From a checkpoint of a small mixture-of-experts model trained on Wikipedia: 111M parameters.
Below are experts of layer 4 (counted from 0) of a mixture-of-experts language model. Rows are named router (the router's row for the expert), gate (a neuron's input weights, with its number), up (a neuron's input weights, with its number) and show model dimensions 0-255. Each number is 50 + 15 x the weight over its row's rms, rounded and kept within 0 to 99.
After each expert's rows: "comes after" lists some tokens at least twice as common just before its tokens as in all text. This comes from a sample of Wikipedia text that the model never trained on. Tokens count by the router's weight.

# expert 166
router:67 38 52 47 62 31 51 36 52 40 73 60 66 52 69 41 11 63 67 61 33 37 48 70 28 73 50 30 40 57 49 68 43 85 81 39 53 39 31 55 57 42 52 82 46 49 34 71 47 47 33 66 39 51 41 52 59 37 54 28 26 21 37 89 52 55 50 32 15 30 48 29 52 41 64 55 54 57 37 58 55 73 63 50 46 56 38 46 57 48 43 61 49 46 69 33 53 55 58 23 60 50 51 78 56 38 59 67 46 58 79 69 33 33 55 58 45 37 37 65 58 58 53 14 67 39 71 55 20 48 32 55 52 64 40 43 51 40 47 54 51 74 48 52 37 46 45 67 46 43 52 40 29 74 63 49 35 21 73 25 48 72 49 73 56 21 36 62 54 61 50 62 55 39 48 66 59 52 60 42 66 45 51 32 46 45 54 33 31 70 82 42 79 43 38 65 47 45 30 34 68 12 42 59 69 76 83 45 27 43 51 44 82 57 49 44 48 42 28 77 60 50 16 42 46 32 78 47 60 58 56 54 63 45 67 66 52 57 70 49 63 43 54 60 23 26 70 37 53 65 22 62 59 40 56 63
gate0:55 38 51 47 43 52 56 51 62 32 69 21 48 42 50 51 46 65 55 43 47 71 36 64 83 31 63 43 41 65 58 60 36 49 47 36 55 52 24 76 97 39 47 67 53 62 31 48 40 50 43 65 34 62 36 50 62 40 34 34 48 62 35 63 64 62 65 28 56 41 37 34 70 37 43 59 69 36 41 73 60 59 64 76 76 57 45 59 56 33 52 66 38 47 56 51 67 42 65 35 42 48 60 39 44 57 36 81 63 48 57 52 22 57 38 48 36 43 51 55 49 68 57 71 50 63 83 22 41 40 21 23 64 66 32 73 64 21 29 62 58 54 44 28 29 43 50 55 33 55 40 56 53 49 70 44 40 37 52 21 47 64 69 72 42 24 36 62 49 54 25 43 56 56 44 49 96 56 50 36 58 62 54 47 33 25 80 51 63 40 49 36 45 28 26 53 36 60 56 63 60 35 55 63 57 69 68 63 07 64 43 09 86 52 38 57 49 51 39 56 47 35 39 41 40 36 50 54 41 39 50 45 55 53 36 70 70 66 63 53 40 26 49 24 07 40 70 40 30 84 32 45 49 39 60 55
up0:62 64 34 37 40 67 48 52 50 39 59 50 28 49 35 43 38 60 44 54 26 45 46 43 31 43 59 57 37 38 64 63 35 42 77 52 58 63 45 31 39 50 63 61 40 41 60 26 44 49 74 67 63 40 56 71 61 52 70 65 40 18 27 82 40 47 59 61 42 23 56 50 31 42 66 63 33 53 63 70 92 53 66 42 41 36 38 51 51 57 37 11 32 36 82 59 38 68 35 45 52 42 40 64 60 24 54 38 48 34 81 65 53 67 47 22 52 59 46 36 74 49 79 56 37 27 46 67 40 40 27 58 58 69 70 49 67 78 74 60 87 57 42 30 48 60 40 45 49 44 53 55 47 41 62 36 62 40 53 45 48 50 47 57 41 42 70 71 51 67 38 31 62 55 54 57 26 60 61 51 71 50 45 49 55 42 49 41 36 40 71 55 52 51 45 27 46 53 37 49 51 35 64 41 55 58 18 48 69 45 53 39 63 86 29 87 65 43 60 62 49 52 08 43 66 61 58 85 51 36 39 23 42 79 84 35 60 43 59 46 80 07 57 37 67 41 67 44 54 28 43 64 34 34 43 38
comes after: "0", ")", " |", "}", "20", "1"

# expert 122
router:75 61 64 44 65 50 24 19 68 52 72 48 72 37 60 67 39 68 59 37 31 49 28 55 47 53 87 49 33 41 48 63 30 76 65 30 33 58 48 55 61 42 59 77 61 71 46 68 48 42 39 47 51 65 29 48 75 47 30 48 29 32 38 58 41 38 30 39 16 48 65 24 65 42 52 41 66 51 27 50 58 62 80 69 24 59 50 87 62 45 44 57 46 51 52 34 64 43 55 51 54 64 65 54 71 30 18 68 46 63 67 60 32 40 46 41 49 38 58 47 53 52 67 57 58 50 60 26 40 24 22 44 50 57 44 57 48 26 49 63 62 85 34 30 21 44 60 56 51 58 06 51 25 56 87 28 37 39 72 31 35 70 48 40 52 30 46 72 53 50 37 36 58 22 58 60 62 16 51 30 76 67 49 49 28 40 64 61 39 46 47 47 70 23 64 35 48 68 37 48 38 38 53 51 55 65 82 65 32 53 69 47 80 49 41 38 42 39 52 58 49 56 43 36 58 57 47 43 66 54 43 21 45 52 53 61 57 48 62 59 58 50 49 31 35 55 73 24 57 65 36 54 62 31 55 65
gate0:53 56 40 27 56 43 52 35 46 54 74 43 49 53 36 61 30 77 29 66 09 26 44 58 64 75 52 21 44 53 40 46 76 49 68 07 16 50 61 62 35 50 63 57 51 27 56 62 33 59 58 45 37 57 43 63 45 44 56 28 39 27 48 59 53 56 29 59 29 63 73 49 73 49 54 52 52 30 31 52 35 57 60 46 48 75 66 35 51 34 40 51 53 61 31 44 65 48 63 39 75 22 62 44 50 49 41 34 52 56 27 59 15 64 46 53 47 64 56 39 70 46 77 69 72 26 82 64 36 90 43 47 60 62 61 58 41 29 59 53 70 71 40 52 42 35 52 48 42 56 30 53 35 25 50 58 34 19 70 50 55 69 56 48 35 29 61 48 49 44 47 43 70 39 51 61 35 56 72 26 79 42 35 47 33 62 50 49 19 60 52 53 33 66 65 40 33 67 30 45 48 54 55 43 37 48 82 37 76 38 47 43 62 54 62 46 43 26 49 82 41 56 43 54 50 36 33 44 42 60 56 40 73 33 62 52 56 45 78 39 55 44 49 05 47 41 88 27 57 34 70 39 56 66 33 55
up0:50 46 50 69 49 53 41 54 53 45 38 65 39 46 61 36 69 29 73 49 81 65 50 42 24 55 46 63 41 51 67 65 21 42 41 93 81 47 30 44 69 53 28 42 50 79 46 36 70 47 34 49 65 39 57 45 51 51 44 67 70 72 46 43 39 22 71 39 77 38 36 47 35 53 33 42 47 78 66 46 76 43 35 53 45 23 34 58 60 50 63 49 39 54 64 54 38 59 48 64 32 84 36 66 50 57 47 78 52 45 71 40 74 39 46 63 57 48 60 61 19 50 25 36 39 84 25 31 69 26 60 45 32 37 37 40 69 65 36 47 36 25 71 50 54 67 46 61 53 39 71 47 61 69 52 55 64 66 30 54 33 50 34 51 59 71 45 56 46 60 41 51 35 59 49 45 50 46 32 71 15 42 66 55 83 33 45 51 75 43 61 49 73 31 30 54 63 33 68 55 45 61 40 50 61 41 24 64 45 62 62 45 49 54 47 61 51 72 49 19 57 32 58 48 57 67 75 59 56 38 42 71 41 64 48 45 36 53 11 61 58 56 57 93 70 50 13 69 47 64 33 65 45 27 65 51
comes after: "3", "6", "7", "4", "5", "1"

# expert 116
router:67 78 49 49 60 39 39 17 55 45 60 62 31 37 69 55 29 79 49 28 13 46 43 61 43 61 58 44 21 48 51 89 49 55 61 31 52 36 39 62 47 29 59 81 54 60 53 65 55 62 30 64 42 79 24 62 74 61 40 31 46 39 42 72 49 39 25 38 35 50 64 38 62 18 81 54 59 63 33 46 35 57 50 39 40 47 46 69 54 57 20 41 39 61 68 18 56 67 49 29 39 63 68 76 58 32 31 61 60 62 71 63 42 45 80 64 42 29 35 70 45 39 57 37 60 41 63 33 33 48 28 62 43 59 28 66 64 56 37 68 46 49 48 60 28 25 58 76 61 63 41 73 46 63 54 32 37 31 57 30 56 45 52 56 48 14 41 84 47 75 62 49 60 35 46 56 45 46 40 38 67 76 37 54 54 50 55 61 48 66 73 45 62 36 52 73 36 57 60 52 47 22 46 61 56 68 44 59 27 50 75 41 73 49 47 58 49 60 40 68 53 70 13 36 41 40 62 58 61 35 49 30 77 47 48 79 60 60 75 68 72 56 54 62 46 41 60 35 51 46 59 64 61 61 67 65
gate0:54 39 47 32 73 60 73 69 63 58 53 36 67 66 44 50 55 61 42 60 24 68 51 59 43 48 56 57 35 55 59 46 44 36 49 50 33 48 48 51 49 50 37 76 34 38 53 62 35 63 25 40 52 77 45 44 41 10 40 64 69 51 30 83 59 13 39 43 55 51 85 42 40 80 71 34 50 49 20 85 38 48 74 54 57 44 54 46 67 41 39 53 64 50 60 59 62 60 73 44 41 42 74 62 56 21 52 13 70 42 44 60 56 47 36 57 36 56 46 52 78 45 68 54 43 57 60 70 43 52 03 59 57 66 21 50 51 56 52 27 61 73 61 60 56 39 28 48 48 82 50 71 40 47 53 41 52 21 47 49 47 57 15 31 51 41 60 36 50 64 60 70 49 66 55 52 58 71 76 46 83 60 41 58 46 46 61 63 77 90 42 57 55 20 48 78 74 73 76 53 41 52 72 37 54 67 57 55 47 48 54 46 48 24 18 21 44 28 40 51 40 58 48 52 58 35 62 40 44 54 33 43 78 38 63 45 41 52 63 31 34 56 35 37 45 72 55 21 55 39 48 38 32 47 38 50
up0:38 49 53 62 57 41 39 49 31 56 53 60 43 37 52 55 49 47 56 41 68 36 39 38 63 53 58 37 63 51 34 53 51 55 31 45 72 54 68 59 50 44 58 27 70 73 34 42 59 41 80 73 43 49 52 45 73 85 60 40 29 51 72 26 42 94 50 57 32 42 26 59 67 13 41 61 48 52 79 17 67 67 38 61 45 47 44 65 34 75 52 53 52 54 38 45 27 56 32 48 48 30 24 39 44 99 46 74 19 79 54 48 47 58 74 25 66 38 55 53 28 35 28 41 59 54 46 40 46 45 78 38 53 33 72 50 43 45 47 65 47 43 46 43 41 46 54 53 60 20 47 38 58 66 51 46 46 77 70 37 37 50 74 74 52 50 45 54 56 36 52 41 42 34 39 46 53 23 39 52 21 47 55 54 72 56 43 42 16 23 59 40 48 75 52 43 26 29 29 45 53 45 38 49 44 38 48 38 37 52 69 69 60 48 68 96 44 78 60 54 57 42 65 44 43 64 36 40 45 48 68 39 26 56 54 43 76 54 40 48 92 29 67 50 43 26 45 73 49 60 29 52 67 53 54 65
comes after: ")", "–", "1", "4", "%", "2"

# expert 134
router:76 64 55 41 54 39 38 46 71 45 59 63 45 39 69 59 25 55 69 44 48 33 46 44 55 63 82 29 32 72 50 56 35 63 64 48 51 52 39 49 47 38 68 44 59 48 38 56 71 37 33 57 42 68 24 57 68 42 45 49 49 39 35 72 57 40 51 51 23 24 73 42 45 44 59 43 68 64 40 39 91 83 51 33 49 44 55 51 77 46 36 43 40 47 51 30 57 56 52 27 29 55 50 47 78 31 40 64 66 52 74 89 53 25 51 52 18 38 31 62 56 64 50 43 63 53 57 37 44 43 43 50 34 54 43 69 46 45 30 58 54 53 60 55 27 57 60 82 44 67 27 61 33 54 80 26 36 47 44 33 23 60 52 52 62 09 25 49 56 56 31 34 59 22 56 57 78 42 54 34 71 67 66 39 50 24 58 56 51 51 91 21 82 54 46 52 30 50 42 38 55 45 49 50 64 66 47 74 33 60 51 45 47 30 33 53 46 50 54 52 50 42 30 48 61 47 67 63 70 18 40 32 58 63 68 64 46 54 89 65 74 41 50 52 20 47 79 35 20 52 58 59 63 44 71 56
gate0:51 37 55 85 60 54 61 58 88 36 63 65 41 70 29 86 54 34 77 51 51 66 40 55 30 54 74 56 35 58 64 51 40 19 53 59 44 42 59 45 48 47 38 41 33 30 41 33 44 65 43 43 45 50 44 52 41 48 39 83 45 44 58 67 56 48 44 50 65 59 99 50 42 47 19 49 59 40 61 12 60 59 56 22 43 42 57 60 31 45 37 52 47 57 60 37 28 60 46 35 25 71 61 50 41 71 40 63 55 58 67 40 63 47 46 53 55 52 62 59 68 44 40 39 43 38 42 51 72 73 58 49 17 68 48 48 43 31 33 42 51 51 54 45 62 58 45 56 33 79 49 43 74 42 84 58 37 49 65 68 47 48 64 57 42 46 84 59 36 62 22 31 55 72 54 52 22 37 49 50 52 70 58 34 60 48 28 66 42 46 63 53 44 61 10 50 53 55 51 53 11 72 66 57 37 80 40 57 27 54 68 41 43 46 61 42 30 67 46 69 72 42 51 32 48 36 49 00 32 34 40 70 73 62 58 26 43 49 53 56 46 25 39 65 38 49 27 33 71 38 51 47 55 75 53 28
up0:74 40 10 51 36 63 40 58 50 48 72 49 40 62 39 64 63 64 99 54 55 33 47 40 37 55 46 61 56 53 75 53 40 20 56 55 44 51 58 45 48 70 50 43 32 37 24 36 45 80 67 46 59 61 51 58 48 58 48 64 44 58 43 62 78 38 66 54 60 77 65 38 46 55 23 63 43 25 69 40 78 52 51 04 62 59 40 64 45 60 37 32 32 43 40 47 41 47 51 39 29 48 44 46 38 51 48 65 53 69 86 46 63 23 24 37 63 36 61 71 54 65 39 58 47 52 45 60 83 88 50 61 15 58 65 38 41 32 35 59 52 40 73 42 45 63 61 31 60 85 36 59 65 35 63 55 53 51 50 41 52 70 59 44 34 36 46 38 29 45 25 45 41 77 42 72 38 34 71 61 37 41 73 24 59 56 44 47 38 31 77 35 45 78 62 47 40 39 46 53 41 62 16 41 35 41 31 53 31 50 42 54 34 35 45 22 40 38 67 47 57 49 84 16 46 52 60 53 37 30 65 57 35 56 32 38 47 53 49 65 71 50 61 62 53 71 57 54 32 48 35 25 51 45 65 43
comes after: ":", ",", " |", " in", " September", " November"

# expert 1
router:58 60 74 51 57 36 17 32 59 46 79 39 64 41 65 57 37 64 61 21 49 56 31 77 42 81 70 60 30 77 54 37 52 58 79 31 38 35 50 76 68 39 47 46 64 47 31 65 30 58 46 66 45 76 47 51 58 46 50 39 31 55 34 78 61 66 39 22 54 30 57 68 66 43 48 47 63 63 46 48 74 41 77 32 43 51 40 53 44 45 48 58 49 61 66 45 61 57 58 34 25 58 75 54 67 54 27 78 45 38 90 66 60 36 51 43 36 63 39 67 23 64 47 50 69 55 53 30 26 54 32 45 45 61 39 62 55 34 22 42 50 90 52 69 31 48 58 66 50 63 28 70 36 58 61 47 48 27 49 46 26 45 46 61 43 39 43 56 53 54 30 29 57 53 47 39 67 50 59 24 73 42 58 32 50 31 59 54 25 45 84 24 71 52 43 63 56 63 63 59 65 20 46 58 43 51 60 43 21 58 61 36 76 49 19 67 41 52 42 59 53 39 30 29 70 56 55 41 68 33 37 51 61 81 38 65 47 66 56 58 68 32 66 42 31 29 58 29 28 67 66 57 33 32 62 40
gate0:48 40 75 57 53 53 89 20 50 24 33 46 88 50 62 66 48 57 58 36 46 42 63 67 55 47 40 37 62 59 58 37 48 53 68 51 48 48 50 77 68 45 47 43 98 50 36 14 55 78 61 35 55 71 43 57 50 72 59 62 42 64 46 49 67 40 35 58 48 55 82 67 76 93 61 55 67 41 28 65 62 38 48 52 50 62 40 46 43 43 53 71 61 46 45 52 43 36 70 80 60 54 51 31 49 53 39 38 58 29 92 42 51 25 48 65 62 49 52 35 39 30 27 57 40 58 49 54 46 57 86 55 30 37 44 53 35 35 52 39 65 36 65 34 64 43 50 42 59 80 51 61 73 52 39 30 52 57 51 13 56 34 31 48 55 64 46 42 82 55 47 44 60 57 43 49 58 54 06 50 33 44 79 38 92 47 54 37 37 50 35 37 36 64 37 44 33 46 51 66 52 52 60 34 46 44 32 57 41 45 46 59 57 42 30 19 59 48 61 79 44 67 48 71 54 55 43 37 58 43 39 65 49 44 64 42 53 37 19 60 09 40 40 39 62 55 55 12 75 43 58 42 42 55 45 33
up0:62 68 70 51 45 64 46 32 63 24 50 49 75 33 62 64 37 38 35 27 40 56 40 71 61 59 56 37 36 27 57 41 39 59 57 51 43 38 43 71 56 40 50 40 75 44 47 38 55 44 58 43 70 59 37 67 41 29 72 40 47 70 25 53 54 41 32 42 46 59 81 68 60 78 46 39 59 56 53 72 65 54 39 47 44 40 49 42 50 42 38 67 64 60 50 65 41 65 58 73 73 45 58 14 48 49 63 37 40 53 71 58 39 35 42 63 42 61 61 30 57 33 66 49 38 67 35 65 51 49 77 57 40 64 38 50 45 28 57 28 81 30 75 19 50 56 61 56 76 91 55 51 67 16 36 44 56 70 51 41 56 50 58 40 54 63 35 45 69 36 41 46 69 44 50 39 52 49 15 42 43 64 63 49 85 40 62 64 45 51 41 28 52 52 02 49 10 41 58 45 53 33 61 40 58 20 37 56 62 61 33 22 48 54 18 35 58 11 59 64 67 55 60 66 53 55 49 42 63 16 64 72 50 51 54 48 45 32 46 30 39 22 23 27 51 46 76 31 71 33 66 48 66 62 55 54
comes after: " was", " is", " be", " were", " to", " are"

# expert 226
router:66 62 63 51 73 31 53 36 70 35 51 51 52 21 63 72 37 43 61 72 40 28 41 77 33 40 64 51 41 55 48 65 29 55 70 39 47 47 19 62 72 39 68 45 52 47 34 44 50 35 48 62 43 77 49 56 61 51 43 54 67 34 50 44 50 49 51 36 53 55 82 38 38 59 59 31 53 71 28 61 57 82 45 54 76 55 45 48 63 28 21 48 32 53 65 17 75 48 59 40 35 43 61 44 63 43 36 76 77 43 72 81 29 48 57 68 39 41 33 72 57 53 51 55 78 39 65 33 35 51 42 46 47 47 39 68 66 41 40 35 66 65 38 54 43 17 45 58 46 64 20 61 28 77 43 40 54 23 46 34 58 64 60 67 66 40 33 44 59 67 35 55 72 44 37 70 64 54 27 24 55 81 36 30 63 40 47 61 56 64 58 46 59 18 42 63 30 53 49 30 52 55 46 62 66 60 39 71 43 35 44 36 74 37 38 78 46 52 47 32 40 21 11 37 61 42 46 54 54 31 32 33 88 82 77 67 51 63 73 66 55 58 65 46 32 38 50 52 53 65 46 53 66 62 61 47
gate0:64 54 45 70 65 25 54 66 67 39 51 36 44 41 74 43 60 61 43 65 63 34 49 50 75 39 53 56 64 50 60 51 45 55 76 61 42 70 54 71 38 27 26 44 82 41 64 35 49 38 32 46 20 61 40 63 73 42 24 31 56 37 55 32 48 50 59 41 50 31 62 40 57 55 35 68 67 63 45 55 54 58 48 38 59 14 65 49 55 52 62 70 79 47 84 37 54 46 56 30 56 34 68 34 60 66 62 34 83 65 44 48 61 65 67 72 38 24 59 52 43 68 72 52 08 77 39 44 52 62 52 69 53 43 29 36 32 58 05 35 33 78 84 59 55 46 63 62 52 57 59 28 40 51 80 46 56 65 40 55 51 42 35 80 52 65 29 67 61 58 54 42 35 59 58 57 55 49 39 44 41 77 60 41 69 57 51 18 21 40 49 55 46 51 55 24 46 56 79 39 44 27 47 52 60 66 61 52 61 55 60 34 54 69 40 04 64 63 33 35 53 43 67 43 59 26 41 68 62 71 61 46 55 52 67 41 57 51 42 25 54 56 63 60 47 40 43 56 50 44 66 59 74 52 70 89
up0:64 32 44 66 62 40 53 71 59 51 35 35 45 35 71 50 68 64 44 64 73 53 52 38 80 32 46 59 71 37 62 45 54 47 79 63 40 69 56 64 54 29 37 26 73 33 55 30 68 46 39 35 23 46 52 71 66 52 25 45 76 58 57 22 31 67 54 44 57 53 51 50 48 49 15 75 59 66 46 43 49 43 42 41 67 30 60 37 57 60 63 67 67 31 83 39 56 34 52 33 65 46 74 51 52 66 62 38 96 50 55 44 49 57 48 63 48 22 58 45 48 71 62 64 16 69 45 53 75 69 62 55 44 64 33 31 45 43 34 27 35 77 71 52 65 51 64 43 45 57 51 28 48 46 87 60 73 65 27 70 56 45 25 56 27 66 41 55 41 64 47 23 46 78 45 67 45 52 48 47 35 59 49 47 81 55 44 22 36 19 39 55 46 74 42 39 59 34 58 53 52 25 41 38 58 55 54 49 58 52 34 31 34 59 49 17 46 66 42 27 34 46 63 46 52 33 33 67 68 54 61 55 51 51 64 29 46 46 33 26 45 66 69 57 53 45 49 73 54 56 76 46 52 63 75 91
comes after: " of", " and", " Department", " University", ".\n\n", " in"

# expert 54
router:52 44 54 19 79 41 37 61 47 61 64 57 52 34 64 80 39 57 63 29 27 46 52 56 40 31 74 55 60 51 44 65 27 60 51 47 52 51 39 60 43 40 49 50 62 65 59 62 63 53 49 56 60 49 32 35 58 54 17 33 64 50 20 84 49 47 53 31 33 30 62 40 51 30 51 45 62 59 50 40 57 60 60 60 65 63 53 61 79 33 25 69 68 73 70 22 43 32 52 31 38 45 57 54 64 37 29 56 68 48 63 69 36 45 69 61 47 37 52 57 55 30 46 41 50 62 65 34 51 45 39 42 38 79 27 61 71 33 32 51 73 57 25 53 33 50 28 61 47 60 19 62 49 64 72 53 49 23 36 30 27 60 36 45 63 12 34 44 67 75 27 62 49 48 39 59 80 56 51 38 75 58 38 40 54 24 56 46 30 63 73 52 59 39 47 58 51 65 52 41 40 32 48 59 43 42 62 60 50 66 69 35 57 22 21 50 13 44 46 49 56 37 16 43 71 28 55 40 56 22 49 50 61 55 67 37 48 44 97 47 63 44 73 36 30 51 62 32 38 85 51 56 66 54 49 85
gate0:65 37 64 77 42 61 68 51 59 39 50 35 13 42 49 69 56 67 12 82 32 17 58 58 51 51 51 55 60 31 33 65 47 44 32 56 55 51 45 57 49 40 66 64 56 37 44 53 61 41 57 17 50 58 62 52 69 60 80 31 29 57 36 63 34 52 35 55 48 33 48 57 54 32 78 52 65 50 49 47 71 52 51 45 56 69 50 29 42 22 41 78 44 85 63 66 41 74 67 56 75 57 61 44 46 26 60 46 87 53 40 42 48 35 61 57 12 69 74 46 74 44 41 45 67 67 43 41 83 73 73 71 77 65 76 52 37 69 60 59 39 73 37 61 63 25 40 50 54 41 66 28 56 21 39 56 31 53 30 47 54 40 47 48 79 73 46 58 81 69 52 63 50 59 76 63 39 72 55 55 23 58 53 45 48 53 46 40 54 53 41 42 36 45 52 51 29 28 48 45 45 70 77 53 36 39 67 55 49 24 14 61 33 44 36 43 56 53 44 35 57 28 58 30 43 54 32 57 46 55 52 60 64 47 71 40 57 39 54 35 48 66 39 33 83 28 35 51 50 70 62 44 57 70 47 42
up0:43 61 30 51 59 53 25 51 46 80 59 64 54 70 44 46 56 68 61 35 67 53 44 45 29 58 50 38 44 73 62 48 59 53 40 52 73 63 57 40 47 36 30 55 39 46 64 57 30 77 58 64 65 58 30 28 39 29 36 61 60 33 54 12 41 46 47 41 43 69 24 28 73 48 73 36 49 50 42 42 48 68 55 52 48 64 55 52 31 74 51 34 52 13 49 47 36 34 42 53 38 51 38 94 46 43 40 72 00 64 42 60 16 33 51 63 91 27 40 59 64 53 61 55 44 71 90 37 47 54 37 45 54 54 27 47 53 49 45 59 68 47 60 46 44 83 55 56 50 42 64 46 63 52 40 36 46 31 81 52 44 54 36 65 30 38 37 55 63 58 70 58 42 53 39 37 77 59 24 51 78 53 25 53 39 43 45 69 24 40 28 32 48 48 62 46 50 69 57 46 47 34 33 52 64 54 39 44 66 67 57 54 76 64 61 70 70 56 67 53 58 38 38 79 70 78 39 19 58 41 47 53 26 35 34 55 49 69 47 55 38 43 60 59 17 86 64 54 36 55 26 38 54 45 65 58
comes after: "-", " Location", " located", " voyage", " |\n", " born"

# expert 194
router:43 41 70 52 75 41 39 38 68 38 70 56 47 47 49 57 46 56 58 43 34 34 28 60 45 40 92 34 50 58 19 66 31 45 62 59 52 36 44 46 58 07 44 69 47 51 38 42 58 52 30 49 47 67 27 23 49 32 45 48 47 46 38 80 23 45 47 24 01 42 41 50 70 53 74 41 68 71 42 32 36 83 50 57 49 53 55 56 40 38 40 63 33 54 66 21 69 56 63 38 39 57 40 61 74 25 29 64 43 51 55 70 36 27 53 65 32 42 49 54 53 41 52 43 44 51 56 26 70 38 41 31 38 61 20 56 42 42 44 67 68 76 55 50 48 64 53 73 32 63 32 65 30 60 61 38 32 34 40 44 33 72 26 58 53 54 22 60 65 64 43 66 65 56 34 36 67 30 40 31 47 64 42 44 44 23 63 58 47 67 50 43 80 35 53 53 43 60 36 40 37 46 49 65 49 59 67 51 42 40 40 57 60 35 46 55 23 42 08 47 62 24 26 24 72 17 56 37 55 28 38 34 60 62 65 65 60 58 61 70 46 61 52 39 19 48 42 47 36 59 54 38 83 54 63 65
gate1:48 50 66 62 61 10 34 50 60 45 53 69 52 39 50 63 45 49 54 50 50 50 38 36 64 44 71 40 57 41 33 40 42 81 66 40 25 40 53 50 49 44 35 64 32 47 61 49 46 43 36 74 18 18 81 62 43 12 46 42 43 31 63 39 58 53 62 39 69 47 37 42 52 44 28 43 53 89 42 25 59 59 70 76 52 77 48 67 53 39 41 63 49 51 61 63 70 61 43 35 51 36 59 21 59 66 69 82 36 46 72 51 35 57 56 61 74 61 42 60 55 64 76 53 34 57 46 60 60 47 49 41 61 48 73 45 56 50 27 24 60 56 50 84 53 65 11 53 72 43 45 34 45 42 55 36 06 56 37 61 46 65 60 96 59 58 44 42 76 28 38 40 26 41 29 44 37 68 44 61 43 52 59 55 36 43 17 36 52 62 65 60 58 62 57 37 46 88 27 62 28 36 55 34 57 41 46 69 44 33 55 56 48 42 72 42 22 37 65 77 58 60 48 79 57 35 56 52 50 52 36 45 75 47 34 51 60 58 46 34 57 41 49 59 33 80 36 45 38 48 59 74 21 37 52 51
up1:68 58 28 45 37 84 63 48 45 64 26 13 53 61 47 61 47 63 53 33 40 31 33 69 24 56 42 44 26 62 71 61 50 37 39 42 45 56 63 56 55 65 67 43 70 67 52 66 51 44 43 29 79 75 36 33 78 73 52 41 52 56 45 64 49 41 29 53 35 40 59 57 43 36 58 61 61 14 70 65 52 46 60 23 36 24 51 40 62 45 56 28 61 70 37 55 43 57 61 62 60 80 52 90 56 59 36 21 64 74 56 66 34 60 50 35 24 61 45 53 45 60 44 52 69 50 58 42 27 55 45 67 37 58 25 61 42 48 40 74 24 43 49 21 34 33 71 58 17 51 48 53 43 53 48 30 65 43 62 35 56 44 42 21 62 34 75 65 38 69 56 66 59 52 43 44 88 41 73 21 64 47 52 54 36 52 75 68 49 35 47 25 40 28 61 72 42 33 38 46 62 53 61 57 49 78 44 56 44 77 43 57 56 49 53 62 71 68 51 30 51 43 53 46 31 76 64 50 64 37 52 47 26 62 60 62 36 32 74 66 51 63 49 52 59 37 75 43 65 55 08 28 66 62 48 51
comes after: "-", " •", " Binomial", " St", " Sub", " Design"

# expert 37
router:45 47 66 58 65 53 49 22 84 51 53 52 50 54 49 45 48 61 58 48 35 42 30 43 44 48 72 27 44 40 25 58 34 48 71 33 64 58 33 56 84 42 35 89 44 45 42 70 71 58 30 57 36 78 50 33 59 26 47 49 18 53 36 85 20 49 32 47 26 35 52 39 42 49 60 19 45 76 68 45 63 60 53 32 40 62 39 54 61 49 38 70 41 52 46 36 53 55 55 39 49 45 50 63 54 13 36 71 65 57 84 68 32 58 41 45 46 25 26 66 48 51 49 19 51 63 69 37 60 31 26 43 55 80 14 44 72 31 45 77 66 61 54 44 33 44 30 63 44 34 29 60 53 68 46 36 34 40 65 50 21 72 29 63 65 43 38 57 58 51 42 64 57 46 52 50 80 44 41 34 61 59 38 35 55 20 52 55 30 57 68 65 63 40 38 30 38 57 54 59 47 42 46 62 65 71 68 65 33 38 52 33 48 24 59 69 26 18 25 47 61 37 45 46 63 16 49 16 60 56 41 21 68 54 64 62 48 47 69 70 56 54 48 37 39 41 65 40 37 55 51 50 67 50 51 54
gate0:57 58 41 54 44 51 49 71 37 24 74 56 17 40 42 48 52 63 62 70 29 45 45 52 31 43 53 41 57 70 65 62 45 39 65 39 54 47 30 59 49 19 50 52 55 48 37 93 77 41 62 52 30 79 33 45 46 42 36 45 77 54 48 39 38 36 57 40 18 50 40 34 24 50 71 28 84 58 46 42 57 67 40 35 42 42 56 44 33 47 48 37 54 57 53 18 46 27 18 48 42 56 43 78 56 29 42 52 29 38 28 59 77 36 36 50 48 40 41 65 39 55 56 21 80 45 59 39 62 26 37 58 80 44 25 57 25 40 43 92 49 41 52 46 54 71 60 48 20 41 58 83 54 24 36 47 31 17 67 48 69 46 49 35 66 42 25 48 87 56 70 54 48 57 51 24 37 50 39 64 49 62 23 37 41 41 65 58 55 49 65 54 73 26 50 58 55 62 42 49 37 43 36 52 55 52 58 55 62 50 44 58 28 31 30 57 50 58 80 44 26 39 40 19 49 48 36 35 78 43 38 34 28 43 62 53 53 54 44 33 34 56 35 44 35 55 56 77 39 57 26 37 69 50 57 42
up0:52 42 56 34 58 50 34 18 68 64 50 58 72 77 56 48 33 27 55 24 64 56 49 54 63 66 53 52 39 43 56 44 46 60 49 45 52 57 60 52 58 71 55 59 52 47 49 30 18 49 35 68 72 20 51 55 58 51 41 36 37 39 46 59 76 53 43 42 88 32 72 57 72 53 23 59 20 57 32 47 54 39 73 83 57 64 41 70 64 56 32 55 53 08 44 61 49 50 86 48 43 42 47 26 58 60 53 43 69 55 62 53 25 57 60 60 57 58 32 33 58 45 61 69 41 63 61 58 28 60 43 37 31 47 61 45 58 58 42 00 68 67 44 42 37 30 41 58 61 63 47 44 27 72 80 53 63 85 47 55 41 48 52 58 55 45 64 45 25 54 34 31 47 41 46 70 55 45 99 41 64 40 75 55 50 47 45 45 56 67 49 29 46 61 37 49 47 32 53 37 49 56 67 52 30 49 46 42 40 63 61 14 69 71 56 44 59 55 32 36 59 64 50 81 46 65 80 73 41 47 56 73 77 59 24 47 53 54 51 60 73 41 61 46 58 59 22 19 50 66 66 64 48 38 44 70
comes after: "-", "C", " G", " L", " C", "al"